python train.py --d_shared_expert=0 --routed_scale=2.0 --n_groups=4 --vocab_size=8192 --tie_embeddings="early" --optimizer="soap_variant" --steps=6633
Below are experts of layer 11 (counted from 0) of a mixture-of-experts language model. Rows are named router (the router's row for the expert), gate (a neuron's input weights, with its number), up (a neuron's input weights, with its number), down (a neuron's output weights, with its number) and show model dimensions 0-191. Each number is 128 + 24 x the weight over its row's rms, rounded and kept within 0 to 255.
Before each expert's rows: "comes before" lists some tokens at least twice as common just after its tokens as in all text; "gets" lists some tokens that make up at least twice as much of what it gets as of all text. This comes from a sample of Wikipedia text that the model never trained on. Tokens count by the router's weight.

# expert 6
comes before: "\n", "\n\n", "1", "2", "3", " The"
gets: " |", ".", " | ", "; ", " |  |", " N"
router [125 123 136  81  88 112 105  84 123 147  91 136 132 118 142  84 111 163 114 153 146 120 158 105 113 123 140 110 123 127 142  90 105 138 114  73 125 125 148 140 127 111 105  95 149 114 138 127 118 141 153 107 158 123 163 118 124  96 104 126 144 122 127 181 159 121 146 156 147 153 146 140 141 108 147 149 114 129  47 138 129 114 134 152 138 130 112 117 126 104 118 125 175  97  95 133 146 132 129 159  93 100 160 110 133 116  70 167 148 168 111 101 166 119 118 183 105 122 124 127 114 112  76  99 170 142 114 104 160 126 109 165 124 115 134 147 108 114 117 137 162 154 113  93 109 143 102 131 152 149 119  96 128 138  92 144 149 154 110 132 143 127  57 161 131  82 130 193 110 108 148 140 147 149 118 112 176 128 116 141 116 138 114 115 145 145 131 129 124 110 171 103]
gate0 [155 151 137 102 125 136 116 114 114 154 162 122 167 113  96  98 111 152 128 155 121 127  89 111 151 139 125 106  84 116 115 106 130 130 121 106 159 189 120 145 145 147 156 148 126 139 151 105  95 127 112 132 126 124 128 151 157  80 133 116 137 117 123 157 143 132 141 144 132 120 126  65  95 129 138 114 204 130 114 101 133 150 116 119 107  87 130 145 139 108 141 151 137 134 160 154 159 133 134 139 104 134 153 111 106 110 140 161 125  86 106 136  86 147 137 183 113 120 106 185 101 104 158 155 120 102 136 150 122 127 163 121 112 117 116 152 147  93 122 134 130 148 165 118 104  85  98  74 110  94 171 113  94 106 154 135 105 107 130 109 170 121 120  94 102 152 129 129 105 103 161 121  84 175 131 152 120 122 152 129  81 123 127 114 137 108 181 127 150  72 133 122]
up0 [107 111 139 122  94 135 166 117 129 144  99 116 118 114 100  94 126 124 146 109 181 158 126 139 130 144 119 118 135 103 153 127 111 119 125 148  88  85 113 148 179 104 100 115 135 127  97 116 105 155 110 123 139 165 118  99 124 122 118 118 127 112 161  76  87 125 134 105 111 147 126 153  97 136 147 126 122 127 108 108 130 121 117 112 139 139 146 131 133 139 163 114 146 168 101 128 143 150 129 166 172 102  89 138  93 146  89 129  93 161  98 135 123 160 114 155 100 157 125 116  95 143 139 126 114 165 100  76 147 142  94 103 129  93 140 112 125 121 139 116 113 141 134  80 106 158 113 160  94 111  75 118 138 130  76 138 173 113 170 134 155  96 209 137 107  90 108 129 154 115  99 155 125  88 157 150 112 141 133 106 161 119 103 149 153 146 129 141  85 165 114 134]
down0 [131 122 170 173 118 171 108 145 143  53  92 122 111 114 130 120 131 146 100 125 124 137 121 135 108 131 143  96 133 152 153 152 165 124 119 133 127 105 134  87 142 105 119 137 114 129 103 111 136 103  73 144 126 153 121 126 172  87 144 152 108 133 138 110 146 118 135  89 140 132 120 166 130 140 147 105 143  88 145 150 155  96 116 117 140  99 137 121 141 138 149  69 150 134 124 111 144 137 116 104 116 128 155 132 187 116 134 123 128 107 124  90 100 131 107 169 143 145 104 145 116  93 105 138  73 116 127 129 116 153 135 121 154 156  91 113  89 113  77 161  94 138 108 144  86  89 165 135 142 135  98 151 142 138  87  78  89 147 119 124 114 152 140 112 157 122 107  86  86 108 139  87 149  88 100 122 117 110  96 109  88 136 153 145 127 129  99 181 137 114 134 132]
gate1 [ 87 142 116 106 130 128  95 133 157 113 138 114 121 155 151 112 135 160  98 108  98 109 122 154 162 152 159 145 131  82 106 138  85 127 130 110 141 123 132 174 107  81 114 144 118 136 148 115 112 119 110  87 144 120 117 189 120 122 127 141 167 189 123 147 105 108 131 122 133 107 162 162 111 150 114 100 103  74 113 138 136  84  93 124 134  88 117 164 151 109 158 103 142  66  98  97 118 102 113 146 139 140 122 158 153  66 108 141 134 118 126 126 177 142  96 140 127 129 115 128 133 112 182  96 108 160 123 122  94 104  84 120 139 123 108 141 109 122  76 105 131 135 144 118 131 118 137  97 143  99 141 107  96 142 144 111 157 153 163 136 137 135 128 184 100 161 123  79  97 125 162 147 127 132 164 142 165 126 147  99 136 122 142 128 129 114 100 139 126 127 106 123]
up1 [134 155 125 156  90 142 128 110 147 150 141 162 123 144  93 142 123 134 109 184 121 113 151 133 146 133 107 123 138 158 130 152 158 138 125 146 149 152 131 123 173 190 154 164  94 141 127 116 141 123 125 126 145 131 158 114 147 157 132 132 137 125 132 149 158 110 113 123 189 163 173 158 164 132 135 140 132 172 156 117 135 136 193 133 113 107 101 129 133 175 121  79  99 149 153 113 125 125  83  97 143 115 173  96 114 157 117 151 142  96 117 102 119 128 159 174 150 114 155 151 167 116 130 185 101 106 146 119  91 116 117  81 123  74 156 156 141 143 129 101 157 133 100 149 123 149 133 163 173 100 119 111 165 110 135 138 102 117 139 116  82 122 105 107 139 128 130 160 145 137 129 116  96 127 155 145 158 142 122 145 134  80 117 139 162 126 121 102 109 105 131 120]
down1 [151 132 146 107 117 112 143 167 169 127 122 101 170 133 121 131 114 123 139 106 160 128 173 112 136 139 114 117 141 104 116 162 209  91 115 123 139 119 149 123 153 128 131 152 126  92 114 112 153 103 106 143 101 124 137 135 105 118 134 102 127 122 108 128  97 115 124 171  78 111 114 148 120 117 117 115 120 110  89 102 134 137 137 104 146 165 161 128 108 149 120 107 137  99 145 127  97  94 129 154 153 121  89 120 103 113 110 115 141 137 179 154 133 195 150  74 105 153 157 128 164 146 151 135 124 132  94 122 138 131 130 132 118 123 101  90 126  93  89 117 117  75 108 126 123 156 120 180 159 150 156 123 138 151  99 161 169  90 164 110 167 110  89 122 149  85  94 145 133 158 122  81 108 129 143 129 142 155 115 153 106  97 144 145 107 112 138 138  76 114 130 158]
gate2 [123  96 100  98 112 169 118 126 128 116 130 119 129 169 121 150 145 135 143 139 155 113 110 126  66 116 106 113 120 131 166 117 130 149 141  63 122 210 144 154 113 153 130 143 148 138 161 113 133 127  85 139 119 105 108 123 133 168 175 115 149 179 105 104 138 127 133 135 101 143 124 118 119 132 165  96 132 125 134 128 179 128 147 152 174 114 106 169  89 127 166 126 127 120 122 148 124 103 130  94  94 137 130  98 142 102 159 114 125 116 133 145 107 151 165 127 140 109 124 117 139 110 178 103 155 119 100  76 110 128 129 158 139 125 124  82 151 137 155 138 115 107 139 111 104 117 142 152 104 123 108  87  92 104  86 131 115 149 167  97 146 106 100 128 149 143 141  89 109 100 119 110 130  92 151 150 185 146 124 112 116 156 110  93 128 152  73 134 143 121 137 160]
up2 [144  92 129 130 119 104 122 174 137 185 149 110 108 110 107 133 158 117  96 169 135 136 127 159 133 118 132  97 126 116 155 123 150 156 108 160 145 141 165 163 148  78 142 115 118 140 114 127 113 159 125 122 121 118 119 133 124 138 132 103 104 128 119 124 130  87 113  95 183 141 146  96 146 111 110 186  85 156 106  96  83 126 106 132  99 170 127 152 173 155 126 134  88 144 130 150 134 147 138 101 150 147 116 126 123 117 102 102 116 119  62  99 139 111 104 126 133 136 110 144 113 123 142  99 104 124 142  92 121 125  93 118 116 106 183  88 177 122 155 116 138 162 124 153 150 161 128 121 127 150 138 100 121  84 138 143 128 121 139 150 107 138 143 135 124 111 130 124  61 156 104  70  84  93 122 148 112  89 135 137 138 151 153  94 143  85 143 121 113 158 120 161]
down2 [160 130 133 180 124 148 117 127  85 163 118 108 147  91 123  95 114 116 125 113 139 142 138 134 128 104 111 127 154 118 146 127 137 156 114 160 135 111 131 133 152 132 167 118 105 117 166 122 157 105 154 134 139 156 132  98 130 152  82 108 152 139 102 148 142 126 112 136 178 133 115 138 153 138  65 119 194 136 140 121 134 113 172 109 138 111  99 130 150 159  66 131 122 133 174 147  73 135 131 121 106 106 125 135 117 112 121 115 124 127 118 134 122 151 150 146 163 151  72 136 150 129 124 142 124 124  72 126 148 155 141 149 125 170 145 112 152 139  87 143  80 148 120 162 114 104 116 155 137 102 169 146 120 121 166 119 138 133 146 131  69 137 108 112 156 124 117 165 137 148 161 156 106  66 116 123 135 132 126 117 142 160 142 180  97 129 107  81 136  81 148 101]
gate3 [140 110 108 109 128 166 108  94 100 131 131 100 129 155 152 146 146 152  94 121 121 114  96 139 127 109 129 142 101 128  98 138 142 108 149 135 134 130 150 132 121 152 126 119 148 120 121  87 118 155 126 119 118 135 122 135 127 171 158 130 167 103 135 145 138 118 139 130 121 117 123 135 174 128 114  86 179 167 114 115 170  98 142 153  89 101  98 170 151 147  84 136 126 120 151 117 146 104 151 162 147 107 170 122 103 185  67 128 120 120 119 149 127 119 130 155 111 108 114 117 124 124 153  40 138 192 169  91 124 150 124 114 116 117 169  90 101  95 122 134 121 115 138  78 142 136 111 114 139 136 112 121 139 118 132 138 181 111 149 120 124 127 136 112 136 136 119 102 128 115 141 163  85 158 130 177 131 117 118 111 134 120 160 152 122 141 172 129 127 169 155  53]
up3 [120 125 127 165 154 130 109 170 118 129 159 102 107  73 118 160 144 138 156 110 147 114 150 106 156 158 106 106 136 131 109 164 161 148 102 116 152 115 117  97 109 174 134 142 123 134 135  94 138 113 156 165 118 124 124 128  74 106 180 160 115 169  98 118  96 108 135 160 130 160 151 142 135 136 132 139 106 164 158 125 102 124 119 156 182 137 136  78  71 147 105 134 148 126 112 141 142 165 132 118 120 114 132  91 152 109 133 122 165 142 119 104 124 135 153  90 167 111 106 110 130 145 113 156 174 156 153 133 122 132 131 144 169  86 114 136 138 137 141 140 123 158 123 159 136 107 135 124 173 152 144 136 108 157 174 146 131 115 131 185 114 152 149 146  94 111 109 129 128 142 140 138  99 112 102 123 131  84 134 119 209  90 122  95 128 112 114 106 157 124 136 100]
down3 [148 117 145 163 151 150 109 127 100 108 171 103 105 143 124 158 123 110 164  95 127 159 149 152 159 135 118 159 136 155 113 149 108 136 100 118 130 152 122 129 100 128 106 107  80 140 143 103 177 148 151 109 131 156 118 156 156 155 117 125 163  99  91 140 152 117 142 182 128  77 111  67 128 151 123 111  88 100 130 141  99 149 176 161 130 129 135 149 100 102 151 121 157 128 128 112 116 134 107 142 116 103 108 141 143 112 114  65 107  98 110 129 130 107 137 122 129 189  78 102  61 136 117 108  94 146 101 148 148 154 130 107 105 131 177 171 126 146 143 140 127 157 133 122 143 108 114 137 136 174  90 150 151 154 117 126 118 158 129 105 165 141 104 162  99 127 125 161 112 114  98 138 130 141 115 104 134 106 113 110 116 131 139 119 148 125  98 128 142  85 161 101]
gate4 [182 146 166 102 134  93 135 112 138 122  84 118 126 106 138 144 124 139 139 155 135  84 134 120 118 109 128 129 101 137 141 131 117  56 114 121 142  92 120 137 126  90 108 141 105 137 143 116 154 122 141 129 156 160  88 130 152 118 124 140  79 147 139 149 114 130 140 152 107 149  83 160 149 136 113 118  58  91 190 138 117 168 119 123 105 141 138 112 114 149  86 122 148 147 132 208 115 110 149 156 121 175 115 107 110 118 131 140 186 129 143  98 117 124 117 134 126 184 131 125 132 139 110 133 134 110 126 141 119 117 121  97 126 139 162 133 119 107  96 165  95 149  91 106  98 136 112 143 156 123 159  91 180 136 134 123 158 142 154 138 133 110 150 119 169  90 125  91 123 104 148  98  93 147 116  96 142 152 154 106 113  97 128 136 127 168 133 114 111 169 125 133]
up4 [163 114 111  98 110 165 165 121  89  72 129 104 147 106 120  95 129 142 122 115 103 150 110 148 123 125 139 130  86 131 127  95  84 138 148 138 132 124  61 165 138 152 140 143 131 152 117 143 124 139 149 139 142 144 173 142 100 160 163  97 135 108 118 103 129 158 184 125 103  86 139  69 149 117 117 112 140 133 120 171  86 143 137 121 171  91 123 106 153 112 124 166 100 142 102 119 113 115 121 158 129 142 118 125 117 116 130 132 146 119 155 112 156 156 129 132 149 142 160 125 153 110 113 204  96 123 165 115 134 126 132 142 162 128 124  97 169 122 119  89 151  97 147 134 129 115 116  90 137 150 125 106 140 104 109 113 146 108 141  81 131 142 143  73 127 131 161 132 146  92 151 137 127 124 110  93 139  85 173 114 110  89  80 148 109 126 113 136 148 155 106 145]
down4 [144  87 110 132 110  95 125 112 163 136 119 137 114  92 144 127 144 121 116 157 131 157 117 125 125 140 125 140 109  94 143  89 153 144 147 162 104 122 160 185 109 128 102 150 123 115  83 154 127 122  99 131 112 119 137 133 113 123 163  74 139 131  97 162 145 151 153 130  97  51 128 122 134 138 161 126  80 178  95 103 119 129 118 134 123 151 132  96 163 143 140  85 151  96 115 106 115 123 135 166  92  90 124 137 121 144 143 102 174 119 143 138 137 141 139 154 108 118 138 130 154 142 115 138 133 109 111 136 106 139  96 128  90 138 131 160 134 188 110 130 139 109 114 153 113 166 162 130 118 131 106 173 140 164 115 137 128  82 153 122 154 154 140 112 115 140 105 125 144 129 130 140 105 118 106  56 139  79 184  85 109 108 147 120 117 134 114 135  79  84 134 130]